python train.py --moe_layers=[2, 3, 4, 5, 6, 7, 8] --router_score="sigmoid" --n_groups=8 --groups_per_token=3 --lr=0.00268
Below are experts of layer 6 (counted from 0) of a mixture-of-experts language model. Rows are named router (the router's row for the expert), gate (a neuron's input weights, with its number), up (a neuron's input weights, with its number) and show model dimensions 0-95. Each number is 128 + 32 x the weight over its row's rms, rounded and kept within 0 to 255. Numbers have three digits each.
Before each expert's rows: a language model's description of what the expert responds to. This comes from a sample of Wikipedia text that the model never trained on.

# expert 13
What it handles: Subject-field words such as social, medical, health, food, land, music, after of or and in names of organizations and topics.
router:112157163133168110059139105117166075135062157090131159129127170135190040098222111132143112142089108131127100098129146090179176145121074104122086143150150087126177162165109084191102088096150093129120106140124149122144095098154171125101099134144150064128068146176090176189068163099116094142
gate0:154129107107128102113113129150085180203085172113121112123187156176127121129199127189160193074129088096161137121118061120157125195131158124152135155122155142114189105204133174172153142151087156104104145127089136148141154143119159165114182130056108113186138126183151107120136085108140133148
up0:093157072095098114175127098157107101115086154125157137133149209148174162174150108155165139096123103180177134132181134120138161175156053094127155119149160175130114110165174146147106071128181139162143112168110148132131129103125155145082126106112154119165094110155188101173071139163099082140
gate1:113136165092149151134149052165159071143089162103175118148103160081167152165137068090108127155076066114134123101123082131133196162141112115205111129159024130152149164163069148147153107148121114169142084141111099119168134123157152127074110100134168076130138150117095147141108127127150146129
up1:137127111159151133093162175134094206071157152148067167159157047147140087131105254135121156130133151138124157128192158169091118115099154163122121153141189111080133089118146131207083148160129134110125135094129137163127115145150143149201141152118076166152137077110153158194130182099197135094
gate2:122119094104152115089145096146102129134126125129130174125077115110118151108114108084164138120079153111141119131105086123108160203095164150143201152188153124132163151182177151137100112111096098131116091109119119119226193148127180117107102153038122191128158150052123149159161110117154191141
up2:129095163066117085099139097128069167083084128141134098083136090107091197064174052097123114130191113114108171072140080097134133174155133077163160117122100114162126105182101102153162151067124173133163115148133145129146162094121098130133130188165152126127162106172163104154141104101104173099
gate3:157120197161171145082146192099157078162148151116137145118152160133137090086151107138144106094094150124124137102176152092130149173119079095118125092161111065110154106102114164179130128145120090143087156166100128145180087124169112048162134202148176125100098175130102156088150137124114090168
up3:131129158122176123139129128138159055081097090143143171118213194131189107113223100157130064135122138101114087097148135079155156155117108061122096058105137144141126114151116089076146091153177061127155167065169174121153110096171132092164085135154191068138132179146112141130118152094184135179
gate4:185153107163186110091142146131201132149121139122138138129141096153160106086158170073139141140161153116150171169132190130165126116111107062140084102140141120090084154206113203147125145131142118090174108147144115124159113150182124098015129092050162118114120160093093145150099156093155131116
up4:103140155136071143110146111147093135115146083139158131059109119161104146160153111125151150096122165130149191153137139197072138149158083151131199151123126127140164121084122153135142093121124142127099143126129126126151078123088104142245116141159090138131151123200128155113145121136094154140
gate5:113136182112119211128130160110156107101185144120188122090107160170110107127165139095113153069129098195121123110175142143126131140113091056145087168100133147111132130120178185126114120159068161182079187211100114111246095119189170143064133087110146120169111118176141142127163131076142160176
up5:141129120105132134115153143153113146144153114125185127084133159154173072130162140111152175119066063144113159112125088095083160139160109085186097129113108160060209156183183155161138131076119155103082165175073116157194077120131173124117113121117158104117126099130123216140113087092100086184
gate6:135108097130152067120185099125177116147115133103135180132124126079135065155109147114129177114089112132108103138114137050071112108189117110134122144097151160103085128104136114125086132119150169158054129135123179195123154099129127108080081105114098110114092122113161124169131124173067186121
up6:097130085127142131140119153148151118125165147094127164137160107167173109220171192115132080129133123082095122171189189116180145142096140095164138148148167133096140091128089112132115158083162141107089142115157130172193086108096164146096098117128153179151123084118127114110055177113085136122
gate7:149137125155141151095090174155111128183123175079114107178105098076108089140125111066148140112104129104123104180114073197161092160131127108149086104108056097129193152123089121174103181195160129123141136136129135149150180125136117094121126141122118113174104106120078152090170168167134082122
up7:113124096137098105076160193160160130098142175143120128137113084170096108094130111187148109175123088217147145099125087139133114095100078145090140153141126152132135110123133144121126112156119123080112122143127159167140153104122102102091098146103127080112087136091160188183146187097107098154

# expert 8
What it handles: Content words in noun compounds and coordinated phrases, often before and/of, such as health, safety, bass, support, regulation.
router:130163110161191117035127112135131076148110099087111125159104148124181089113186188121115139089110105144103195121089129059117138105142100126116160165155123126108132128175142107202121067106166129109112061135121188111209106119152125094163120133110140151113063138161112132147118170100140075157
gate0:110124137211178142076163116098113044087151162114085148091131139120059131120134137150138126148108129091107151192089129132119112127120130123155136171117078125136162109159146205160120116084154087148113117089138159125148133113179117130198207116090141114121139121147106163097119192119166095124
up0:117144163080152141119154144107130185164133161157101084128135148074130140121145084118114099139144115176130111111151119143141113147161150163144105107119153098137114130120213102132139143147055178136119190150125122096031141147145159135133161171146131142154139132128187149094133110163072160118
gate1:144111138116171159086152195141145062100092117076141127123139107139124106117188118137137092129140195171113221126190135132147133167133102071115068113145069069134065119110109125075136136213149095117111110139140171074122130110153050112190119188173147138170124122168121112116129161170149099104
up1:106134112109138111119128148086132134089163156130082065082163150191113127062091161165145112190165114096074071148123119133134048141121163158122129161159152111143121135089131126129174140067073129106129150173113120132139140198125181131062157131153114159081158124117111095106121124131140105158
gate2:088170144199122168105130173136116140123100177079124107060166135114108191119161101078129108136056136150084158179095144208182158144156075146177110092178089152134145153123125148104078102146137077151145142144149139118122067133172158166133162170139159163128069110083128114149141111142143082118
up2:154117090109107111156079120142186120096071160078138170062180133143115142161162160109103138146104087136070160113123158168154145098122098132170098113159132146100160084146137154095124084107154080137133090125109136152089089068163088120135103167148131120159122094161091150188109124097117092058
gate3:140189124152180092111152170159078170108146093066120140072141112155096161123129130097119134177116181104098125085101141165128091125165090123187128155112075070110124115124120147179108136082159071163142151111084081126189172195150087103184135110129148158106147167153109112091104125124145128070
up3:132097062129158097134070118195082170131120087103150121107139090163111124113113167142130160127121194056089150124108155140102144093078147136177212142138145187111142100137073207111095116084171078102153130096134111138175162135074142109188090101084162172108118114118102184124079079059161135150
gate4:130139152134148159119145123088104111107158106104052114116101159044154145149199149120096138123113058117131204103155106131134047106167109106165132186139105120126165105149099153144132105176175158156103125132136110095155111130105099144125156146127059135110133101134127104157132113168137073105
up4:123106154079151146131149087099123123049159130087151132134141091166093130060133114090134081175078094159129148134129131083149184080127131083098209079186171115164125097106165172145136100059105151132135159188179136110120153102175115173142180198159170139182125160163127157139096126168130159122
gate5:076142195124145133125137151122063048082103191136070101157176181108177081082170132107082136156134117126101111160135137150139141148138108174145069105144131136069120088134136106180151083109123145149064136194107105128127131103168099123155138147131139153132133098138113104138056128099112116109
up5:082105103089096066184080111106094087110163150106149136122153165149165107146096170109121181107173052109102123108167173134133165068103139172178122129163128189060112048137148121134099086120092138091129115196106184172090109060088127109135095135111136147118129103159098135135106090129122105148
gate6:132158106094129176115166115143126111089128124118128137127122079154079097094138158095099168102119152138066065130123149138099156173136165179091151129065131100151120134124181186145136124127129183095098153153163153110137158120180140135104191065084103154145097187087132117148125169090176112122
up6:133102129103110150110118133169149028100163130103123126150097109152122138128127138126135127103188147082143144120077173131153117136087141119123144170122116130204124115109146151134134064153175108097114166115160121159111108106128141121163140121135147112148203177109083123119054099094132097219
gate7:153131080129105098151098110087126110181152112139122156094112132173176127113101140098180138146166159139105221143199171131106159176130131209178116112167098103150135080178167131152139141110168123084112110133110169086146122115157164082173168092113165183111120179169189183148149137108097078127
up7:139106089111102097119086134123082051150185114134114128137100179115142140131112162092174187102120077170099148089178133138153169077091070164135179154126117144089160138108147143190117088116104152143079092126094144154143126101143124071125108168175100127094072162097116117183075174137103095113

# expert 44
What it handles: First word piece of surnames, place names and team names, such as Ford-, Aub-, Hunt-, Bell, Whit-, Mill.
router:127165144075154187101132157150078126105075143114108161136143099069141119140120124124115101152159113154117139125100103119136109170144159098165099206116130135098162150181121131121124096116088156102111176114116155120161106179212136192128157105119105194102144128149107153144146119116145179111
gate0:122167102089173183102154143168072155134091134123118148119136131134154107125118111146137157053178131118142150162131122147081068154105128114101087098075089134162117192117126073117136098193123102146140147109164077128167100088124134157168147119092123118149090118160143122174183122072108138095
up0:111137128078140191102143167117146124127116145117170128122155098091135074162060171156126126102137095131075110151128102089111095144114111138084109091085121152182140139061104057108145148165094129134096112119066148138175143050169094142109091142120093127132100144135117120134129111074183161131
gate1:125106132098145153117121163158126131094082141128083196085185082129129133090154103144140121137120142112116118146144114100094154181145114130136077045126071084047115118105137149123167138163141120140149169123125142113097141198137143154087165051134117116086134137107139083097132128102154148158
up1:117110158110153168128091077111164126155165114069147103098157171129113158126160148103147095152135123131142086137121108089140181118113135161135157111089130151091078092180137064135148109144084149142113170197125220098106131139185151129159155149153179128123166125115124141167171107139093078124
gate2:077183147122159158152157108108125127117092118200125052154134195148162144182097068148129104118116102145208186099093090089079160143108142206182119141123095154138188122125148080130178158178059129167111157115122111113115121119116142160112119159111102128128134096127135122103068135109130098195
up2:094155127131096124107117155124112106104081113097173104107191105180147110145086052107116109155143131132152113136109148150094169155097132121168080118086102132161128144157105103088128106189095112110114149166126082094135093110171135138107098145131161162113140102085108091124140105114108159131
gate3:139137139106148107105090113116061133146078140157081111139176087107077145149104092157101122081108106110137116148122119100136184080111166101161110124136106110128135109130157175148173078135098078185107164115211122101142168151179159157117151093152071151122116130149109139137149098155103158145
up3:074145100110121071146103132107103120084062147153114133167173090108143097111098181153075121169149131110136120127152102098141124098082124113207151155120121111144092144106183162129139082121099105127105182129181090098127164116168112115099137125124126112144166078107086150149109131186137131124
gate4:124117086089143176109177144118066151114099129143101142155129090114125171159221118174113106116142120113084167109173142227102139182098124074116142184121143121160156093135076159133097035087063109099112136145095108127169111146108120080134135099135125144149123126142115090154150103129173056121
up4:136123150164142079153118097154096118114128115156133126128132171139119128110082101077164139102137175125149126174110112053103104091134137148117106037160084120127096107127180117148156182146181121105097093097085113142076125096137092132110144133108165141092115165104183134159125163113104177181
gate5:138090156115160135033119132151077152159130128142136138144101073130176138140156150139092120110142115114106182153133073100169075103105131150113123095118146166130175125110119050110149079131094103092116128155136184126120121139156113105157101120170140159092100161118120134057086143134067164142
up5:107088158135138157071098119175095161135091162101112119134153080088154097140138181157128107133141179117059162070151105139118079092127154153125146106128139127089190096050120125116138107108125132108179119097131127174151124174168121144167083133112070230108153172156115139084069152139123157021
gate6:135130140122141172070104193125108150127052122160161168089156037126124080139126092098124179132106153139135113120127126199090084149168119075116127119080114103157179157103100052081139113082128121143157130092095138126160089167158141151097146124111099178087087089094100085098085122121113116120
up6:092111106121122153108105130153080134138132132150137126166107145155134128146126081038152124167121139173146113127174097066167108144163122222175135140147148146165081104087192150118149136145105159118097140144100147150152093141149197111138107125143127136097147146141132059158131049120190137143
gate7:111123117125181145117146125194144148113073125107128119142155128116102125129110138143144142137168096146095180138070161091128091164146174095137117094124141122076167141080172087083118167138123144161092170101128123128138054118165039196080152116066114120098126108120135180138082139125155081161
up7:130087154151145092130151179062191092132091118076131108133129163122108122099165158106139113159098109052107149149152067118150086136159079080104125116121152094149106156151100112141140122132190137107126107078130099155092082117058130151118143148120169132110156090138123166126122188147170125190

# expert 27
What it handles: Number cells and capitalized first words or word starts in tables and lists, e.g. Resid(ents), MF, Outstanding, Supporting, checkmarks.
router:165196111141137181084130061118165150154133103028146089144116194116171038108164149117112145124099178093090124155061130082138122107134146154152151193119107147173118116158058120122109142118095138095174064158156126096128174126133117142153137119169095094123098138105133091175132147126147160106
gate0:084167155135145113101156162117103150129135123132082185140135156097160119132121146151076070208110091131184095194172128137164124168139136109133128093123129075132142140112103088173136137060127094170167161145139188117165131138122152085179140099098128131129080121169087081132105101124133143064
up0:117135058162096133102087093123088192183150066164164081100068188108098084156099158088100135174150186111085145084124150109151127137119139138171115098056107094113138097128153081097118168137086182096148124156170125145135202107101105151106120142120156085164098160140089089156155097164174177085
gate1:134137114164137148089208115124085100109033088090135133122076185128145183177121092098075124145152103089177078147097186125159132142137110155135138121181128088087161151145115126155124152102172133110146096151134160103089085141184151100088108127136174125154124123110114092146125085099118080051
up1:098102096090096144162108115094111113074102072170139162182140109191123125165114097135131118156190149094119089131185158112132115136165117096115142115156176098117113100154123102118146180111132177082164084100161170130064100141122145099161149149156204097175111083121105095111146161048163124106
gate2:120207167115174107139176129131176152168136162080159149074164111174156094120161092118097086055103161120100153189145140172149126164157104188111133108124123129131108141103150153138148116122151156192137173210179102132188090138074185168137154088138082164128149141149123163087210120143099123140
up2:111161166152145117176150144121177154129149144147086112150141190153149154159125105160183059104139174073119118127140129178080157105132173136167112180122207141099149142101128120132168169111163146135111155167107122130143140147067148138154188169114078175176140103157138117129146165075156171179
gate3:125125165132142130142204176104093095092084149100098181168119176164171095151090034113129118136159162106131130151081165194183109156149100154099157130169172099096156136121137168124106135135073119168136131140132184101117095147094139097141176139172189103166120142118096088094135154139112142149
up3:131136136090114130118154105088092119163092156155130170114127147131175108140107097144146139169128160151183109153136207169181088164213110153075176156142130132080094141151150126134110121075116144161151108080135141118106121173130069128145130076124137170125141155174081172180123123119108161132
gate4:121158125161121147132151119123164107215147143107134165096061140089142090138079078081114125138089174157123153117115140165095141116171112151105136168186062112132133167151099136133145109170170130097173161113074136089105135117150144131157118118098145152181155189136160118075141118125100142095
up4:101170100105165124091171110095126062136096138157136076173105109070156132097172078127118150108103114136179165133095098186097155086105175130093126124148068110113092162152093089063143134159100148175113153109088123111143198110124103091195091153120063098117167068124103217120145103166088146124
gate5:092143164168162126124147121105140127198161121117115113120072083027102113139181171118066133074106115140077118131113159110151127117097098152110072174135093110093145153167168105172095142111155131107115115197082110139103089099177131092142164117111112122100106156113152065111116088142109087061
up5:187130116132113148103211130113105133120123167095097137115117090126118157081066097119185173143125133144165143065150127141146073114161177108132148168092108103139145123101139184183162065131115118138125143090125123129159122187147074127122131107097145163111130131140139152073154083180113135205
gate6:133124186097232168093157104177158108123128170185069088138108186129151151081208137117104100127162103120093178121079140155088119167145161128141106094093168123102082131107099093151109118105233137124127136125062110135129088154187100132129146146070156150133091144194134117110128120126109152094
up6:117139124107142087113096144116133182100043127100151116186151160147186113068177155143150186135107132087075127068111129036138154074160128097071141136142159117105169092106129133121162161126149142106172091137111094114171134084108127119124091150174114096139096135091133100156110142102108164065
gate7:138178163181111120107175139136069085155151154104120136084124142091104164107144087101089206095141083131150166133109138197130162149213178144116092115159115101107118125134103094155102111109139140064135136129161140086133116116164096133130153122111141180124083178138124117129101124140106113115
up7:128071163150119116147159225113147103055167140107085172113145130149073120124075085124124134153137127135176114107125135143133139162094088137091007067120123141157082161170133140116151171103197091114062120143171136085071109126097145133141137089081194164152155072083108147137071167135129145098

# expert 60
What it handles: Leading digits or number pieces before suffixes, especially centuries and measurements, such as 13th-century, mid-20th, 25-km, 3690 BP.
router:096144123203127135087149088170123139088099106062047123124105145149131120077140167128045120141164116104140102114080126176124148156150137183049138147139094092148099168111158075166123128144145111143098129159157124152078152135138090085084114169140156143165119178154134164171119117188142074095
gate0:138112163160188127100146178147118101142139090043168115166120163111180088094133097116115167133071177072133111157105091099176112120137134167104109148150081126088147115146118088140118105117173075122152132171142134090132085227153115060144130126154137183135077128100106114086105127127123170127
up0:091117118158164117162127131120129135104101093086151129134193175115105060122132140150037091103114145129109149133102075096160146104184123196066165108106128148117139110163083069113118130182107053052114181153161043153111158161113107067072078124121170175187097128136114149086143086134151137122
gate1:094131110138158189089108134176063137095164170104097077161134180165109155074093161129092126058156149104147174114077156156162136134208125177087091164155133113108110115101182101100127123115145130134088144126138122114109186128147083172162118141112160108096129170120131191132130123126142104127
up1:135136127099147171107088151142117180118137166090075081124172169138140099036159152136129113121180158124157098134112128137153102103207083120084112089159134153164153170113168111127155083134186142160110123125145171131147115142163106145080114144151118112183054155139163084090131083114116069093
gate2:130151162183135100109191134107158118140091091064112120128105180129099122160114156114122119157177131123133090130103088196114135200114122133152045108134143092117073120162161138137108117101164094108132100127111152145077133169080127168195161081107180147166179197106079139164051136106091116116
up2:108114141113143070147083178112111123126166134206156132150146062148198136125114113129180085130102161121057141167126140084173143125156114132128142110141171140131130110134096116123166111130163138104132159092113149101202154143140155119090094136115082117157042081077137127066135132102112136139
gate3:133096144211165092083130131128109137108162124138073112131123122158114130096165087128103106139109197102104171152097142095118113172155129149094144128156100047109111159136127060177145129038172147091088160107164099080107131195131112115079121141169166147121086119136114132112148141113130121134
up3:147143140091142145112107090119127108159135071142173134145136138068123107165109152081206106131195095121158135093175144129147135091102106092144165159088143194166144078103144157122097119196135083172181083139099087179146128085164149137203129100089100118089143139113182106122111156118102130086
gate4:105136159180128084083194148106112111110172095132153113148124084153113138100078109105138082165090136085120164102130125117148108174192152085118190121125108106079106141147131129185090122121189102099120138118170179140134125150154117115148136123163163150157096168084154158110112128092129125131
up4:099134133208102108136131146110140154099117095076113070108103143133130165148116102175093079160114157091060138123113098083151151164188193147096173116142078100171130138121097096118107128097164100081132123107151177153067109130147081150071120108139212169204115154123137206126150106113127114136
gate5:154115155119166137089161133097113062122148152138083106138061104135155042125091113156087153076115135154141197143131075139083156146163135177160101144143144079062113134078158096136188118039177185176128130134188173130134080167127107179107119061164157162153079079113104111118155109138105092111
up5:131142135136130082110154194150158082130158097110108110143125112124119137148101113095108098109066124104080162150162094034155125183125158135114105091113116092131075081171107132116098083159086113098044145104123174123123159146106160113086103131170103114085130108084134073086160102102134190128
gate6:143089127134135114106126116132098102172128148118063137127206078135134149149138131091154090202135122111121141108071077181097086131086164091109115177091109107112073098126051085086067108107157126181144174079145121165120122151137086139093141167148098163142101174140123109107087098116102131131
up6:129123082078139116126136123124116150115095125118137144166177128174141108162137098151112111147185128121137122179206146124170113118100134079086166048133145126121080160112134145120107092078136123177162138122175127115165116149100145105117146112109106123167133085106106203123070179114130132116
gate7:138100138182139144099155100148115115060095117129063100146097208151148113115138099154103180172127185093162087133129123155103153146145108160151101117174120127152134157089134070190174113138148122177081094149143064117099121127099131106127113135166151107127139164106105133149085129181191118067
up7:107148119128134120130153115123162123108074098089138160167110126192091116102106098099075111122111122104123081128062125174110140146105136101123112110132101096112099203144038112115148117141122110167103129113157089109108128126136163159129104110152157119128132173120084209142127088163167081129

# expert 20
What it handles: Words before a job title or position, such as assistant, deputy, vice, chief, starting, former, often after the team's or as.
router:118152119196155194116118099168114063145142119045177079100130148133108101089140109113112153076132143090095159119134137083141123083122174082143152142129105149090120148101090183145078087105135109152143141117190172076165124196130178137089099121108161143136068144113158111110125130126118191165
gate0:133116180121100140139105101105097142168102163115102127100092136134085158132156148102149117106126148118185169155148121092162091100152181138145130119181072139145120109101100143113115094132158079198107118113127181147076173147145178124097076112117188144213130150149111086124093114069080164173
up0:164106101150076157134132137075146123122113167074151071137139235167124117082136080135133141071070137178080180169171110108079134102178132122137165141151115117089073136084087113114108108112120136154110099125178125114134196158111189118084090122135127118141134170150143104140084146131086155130
gate1:133154105103137132106084110174153062093163138092166066094112146162128130143118092104119183067151097130141120147144113089216141103136180076081184144148079110107149149086068169140142081150134119090133126113139103062178185176126119124123148076120104127153058097101113153110135122088088155151
up1:162095143110123122098090149145144143106154100101191115131176148146120133152054133119150184130177103151158144121109137065159125158066095139130166127150083099094163143123199134134128146143139108086134147122108121106121130153137047157205127187090126193090094136150107177140086116070184120110
gate2:113104138154123141142149065169136119136122169083163095088144112071145096104115099118144137051126110145169161130183127105127128102132141108143156137159078097065148199119137129119119141058116153146135088153167179084110100149116188132086119133055157151158095063130107118129112161058145188141
up2:066146164225148163153159141111138082114119157138138122084171071082131075084142078127124152050145075177111139103146159122222134132127107033114143166129104107086154125121152124128157149075099131207139109062124084108146122103152169122121163101080118122106095097122140150150119168132121172096
gate3:123150103119133182127109090108166043157186148113125185087135128114078088154075145077089155067152094142116161105096092091147136114118182135109192144135121141094083132111107106179131128116128159119128131183124217135157149164132133137141107157096130142167100084128149198145101152079157172121
up3:139113116078148126122157077124154176145071129133135118102107163194155155114160053159159183158082163170111091151095120088153167156148084092066077139161144108134137166112094112110115116089176084108138100083089088110072166113122140145089148117073172072159149157122113073160147102134138145158
gate4:170128158178113158129099110131114068184120193096116096066136157132099148094164075081109143077103101136112103128100133160187165106162161141158152112108076132130129085171178126145143121151172118126157051147164108084147144171105102105157136141124149148181079187144139065083132103093058130134
up4:114120049135120172122123066090142102092049145076138071073116157149146134163085081149155125099095072103140076167064141139127129100103185094099135124104156137158132101166147158135126222150094191117134104163116141174086116116112066138142145184151119117149103109128159105134148092116087131077
gate5:061107096113108078134123152156136074126119123092160145131154143144109130110116152128118139106086140091137112141108176125125136095201119108112169058135102088128133116047095133151122129064157132134137104132148121050082164129189140132149109076160151129209096134100046100113104171125176147121
up5:158141160159109073148129104120184139134141122155123094121124124128096077157129117131104151142133197162096116160146126148138187115103122134073059108199169144127070159140133175119155096103174145122126152124177179121176137072108116048111154155179128120105139138112090128185113176077155127173
gate6:160130112130146143116114101183167062187146177108148085051154146084105114158125131077126167074110096150162142092081183131143150112083071150149049120155113132150118101172141173133109073106120112112144153107166089067150168118145214069129109137083090111153065165097092082154052114104093120121
up6:087140146136122149125147134104118103084165095099118136083092136057101161118156128170102126123147158160101103181163180119108190129143112120101160119091190108115105230069115146145131189107169096111142149138118165069152085094152151134172149141161140087065146119153161176142091173148172125154
gate7:109135175159221115083154171143081106122137142169068124180132069140104139119166145096117148150091130103155182174115085127130181141114119149118129136135155119163168061127100124105112155157148123144091140157156118106149109169137119130131139168099195145088095102147149142138040138112134092184
up7:128121140196158180093105143179107083134184163107122147130110107149101127158156142068144159138145131106199197137130116155116196110128147140083160155136142100132171063076078157101108154143147076139151152161216099091142147156140123113109131127136152177151122137137139118135125085160148083181

# expert 59
What it handles: Hyphens joining compound modifiers and prefix pieces like non, pre, post, multi, newly, as in industry-wide, state-of-the-art.
router:088150097183117098085165135119092080127083106094125093138170117168186065132136142063070118164098162144104134116089104170179090163139171050143142121099074112057126112226158129155126117106110116179163133145152164129108174109110102200132141121067127118105130128144092126156077171104155140124
gate2:155127105172117149090168126105125098122073164178095181080081110132114120077156147097065120137045173148109128121127121126065154184138133129128132118131138080127192119181162109101085119098081135132139125164139174158110174169122108156122179128096077099098093096162135135160086182143110129146
up2:108096103137129071133147139081162078121141135144107108086173123189199125122137162156112153120085098125160139141122081111085083123110180177100119132151138109120191138170128124096159085158156141122151129180101133142118143157121136158126146166161081158114117142120117082199082141103128124152
gate3:099149129132084114070125109136170115121163132095067133100168106137125160115126137125104064103152165114113105109123132118162128144110131165132136112180029122107153120168110160112087148108114089107156174134059076122103148139147123081144177091101127073061148131135166190145154122154105173163
up3:198163162101137158151150118172085150161109151120189134151094151083073138191156155134189183137135077108116184070093165121109139077132174130114127146102194130114094110078152137201150102151125122146155139169101098112156113158145103156170111133181119146176105124107093075141149105167088123135
gate4:135176145204151142112114165140064086129152118161110140151127088135130127084170138089101063124116103109123189158092159082154135105149136079130115140129056102106117072151086151149113104111139106163098166095134116098149097149175130077103177164102088108070142138136148173111152118169138100056
up4:159134145139153084085121110144084106162120103124096115116097151129125187134179078171158104105167139160121197155156142175068174136119162173072107109131098130149122118129084104072126100196157150163161110096136102133150071170126182154128124156150122135150125153159159153137085109122138114130
gate5:137137124169075103110145151136164092128153155086084148117098146127111131141121146165103101165114118138130119096106121202087096174183157130083173127175063120134051131100149133137062126098187092117120182123126166145095138129146126199139125148126119138144149133121108180175170123110092160105
up5:048127134140080138126131141142110138182094137108124138113096137125136141148121153112078099136148157175149124098056095138122164139159167179148102097134141124111066124106166125161108117073132119143103154065097142155094118146090164179101150146137113088186106167111099087187125188162112114182
gate6:136126157103149098134150071059099158127106155072121155111097162112200146135179083125153151103104139161066107155147099107132058082138173155074115158150127101160117107108148100120135138092116153209136132130148144150102127118119146142107154029125089113171145112116127083146073171183092157093
up6:140143104134120078139155127114123112115170129079095113072148169135152088135187109136095114097128127175072097179115105107167051142155143199125139143082127121139143100087167145085144102098167133243156129102159146172169137113119144139108161052124107110118135125103121092194097151175111170134
gate7:124133129143162085114160136131099121090140127078163082179152154163199063051117123149134092145172148132139177145123140155125121126133170123083187132108114178101124092142115123122127126134162161101159122135142130123113150219118105166082133098056149130169134155137173107081121143097168124118
up7:139114113173122122126125096130158146148135109164089095142091109150151138153128188129149124146095097174139097119151116136114123124086128113213087186161158110181150171119104165184168098127069143108076116084120159157097124111114135118170122144111100120071196156157099115139112136148104123092
gate8:144137125161119148075128158084090104101156132100189121079114119117123086171178157139119123138154093118116165142128218176172136144172134088126116144130120127083144104148102144147110168146101050160110166118145112093130155157169193146085155164112157176091144169083114065155137212174141114137
up8:159121125125132149131170165056082162131145147175166134148125150163137136199175160127117173121132063147096175157100119161187116081161094055123104142067112140131098117133123110107152167158071135148132178121149132115130200198110156131043108129162136170135112144140152123140137147083114174147
gate9:112127105150144107092117123154044105140086148127123112109162185132134120124145146134158069137081113086181137163085126084140136091095171099148083137073149171113153086179139162118128184106126109186110093128139140092104138187114110163079127112057183127114119129115136114086075112110125086094
up9:134125142113101161093176085149155148100154141179145115151150108136102089164080102092093184146154122209113109139104101142092102114138101122148176147130184130171150133102120206113157128146133161129154188142152114166114131118150169115119159075129064155102078094148112143160133137174149184196

# expert 58
What it handles: First syllables of foreign names and transliterations, like Se in Seongnam, Burk in Burkina, plus the result verbs won, lost, losing.
router:101175125181156131120138209096098139136106115107142129043162106175186112159168134113096105148128202122117129196173136104090066174108106099126155081128081143162121170069114109125139121081116101134105164146168114129186105136172136147129148091177136172136112126125099066122112140129116098086
gate0:130129125182174135141070194118171119157116099117080126113108123131071146121170107134139119165115173096129112154173104121067115125092161173161134168123121124182159173116142128151163092107154105203078117140106180150171139153146147108110147141175098114163133108141108080116127108157109099066
up0:121200140190162131128101163115161152173131125093099133150054097093115117080165093064125124170117165092145061159161153126060133142150155144076149174137113101171157194079174114162134094085110124199121093168100139167157083151101199133131144135120123132161125116139139136146109119129144078087
gate1:140139197131159143113095199153096085129064128131071107121112136140116149112178134138150130178117195148141073175176111169091124108096127136194159141132096156136188151147107139131156132111160115171134153161107144146195121172145118129172137102147108101102125084106106121178079129116138053070
up1:092077160120101105111102182168071170130087112126150118122127147197172112188091115167123116137124175182144063186188078183153097120129117112145162112115091112106116143110102164131160162174123106081138129124065138120156115106123128094101124107179162137171125099116046143152162150113149129079
gate2:170114128115094099092162082136114158142107141166111152111157143082098132113144113128142101099148080147117186089115157090116079117098140110182175105137129163134142184198091106080197136124141135132144108126154103084180122165164094173149088129141118164144151097114138111088095116142127093113
up2:132102092120093119157143094119150139105099186114102153132135157139148124161127183169124127165085163126128061080190106132129148123165074140141133057106081127069134092096151109103113129106161147121172070157111108141100155072135107111080174117133133133131143143078154148080105135130129168133
gate3:145134166142145116118135115121083158139170131141118158142115099127152131083117108091153093129130105081122163104101145119158149160151141060121123093142125088160171163155083145118071123127177084139135079174096108093168155137121138111170166108091127102102108166116133066133106120185170097112
up3:135138168168181161082133093172118129158109109090104134092088169097132134110167148114137132096093146102123145125103117081124145155122105197187093190185076104115139113159116167146115128137108082120132169099160126112094172154153166090102121080140107112157121156101176138125127126163095152163
gate4:135142198080156187124164146081137118143052158156165171026148148118124190156121154082128162092198126161093149130113145123137115123104169095133098104151114163092106159157110108125074110107107128118129132074139120064151164112093153111104143124118115183158126175091141095124088145169093147131
up4:167142176120079064101148131147139145091211141077143134136132126162147098135162093066067151093149144155082159132131136157147104098109107083137104109096126132135058098149116130141000138080109100111148133144153141130143154151145163064164106149126109161121081177092162087107118157145060151109
gate5:125138094170109134102149095086110136139131125098138057118108151139107118057104140107129133184213156140143139110108129158118079131189105082088151120123047145140145130063170179126178074148193102175117113158120129124062160142195070084168146122099165132134119128142145126163163111192143155157
up5:114182115131110179140159160060127120101127138123145144123095147102153141066111118148139130201120115141091058135138088140140120115141116129087192085128092115123128140156126159119121080165129161158134089181102145181174157118115126094137166102154063165128118103115061075151147104098097087156
gate6:145186151120148177120119188173164073116126134144096120130100139094125168139193150149158128210125152135055107184166152142055100138114195144187100153113080145115172175082090176151158128037119107147127181116154180146118128179156111140165137152185086171098106091138084098164122124169139087073
up6:105137125143079134111152114043139161132123164070176179120169095192080108116163128078107111127136111109117153107091143128160178084133069144066159135170144150139129100131158123102116086159115089171150074105118074098163113122102085125133115090166175104082141146141177127089189121079123123190
gate7:103161144126139178131177147190083104173172135119172131102139102093120161177177132138169177141149164131083182125147060122120102193058136130169154144113109178119112127113136139121168188103147072130133149108106137098123113142145161058127094147148073141104131150140117109065099111104068089134
up7:152113080118127029094101081068183140157162134165113058177133170152117093021053077134132099067113088158188121056095121096082144032133151094087168102152065125117105137135121120118136100166182173092193112143100135115166117122116119116155107148106171108108129133110128189124159153099164171145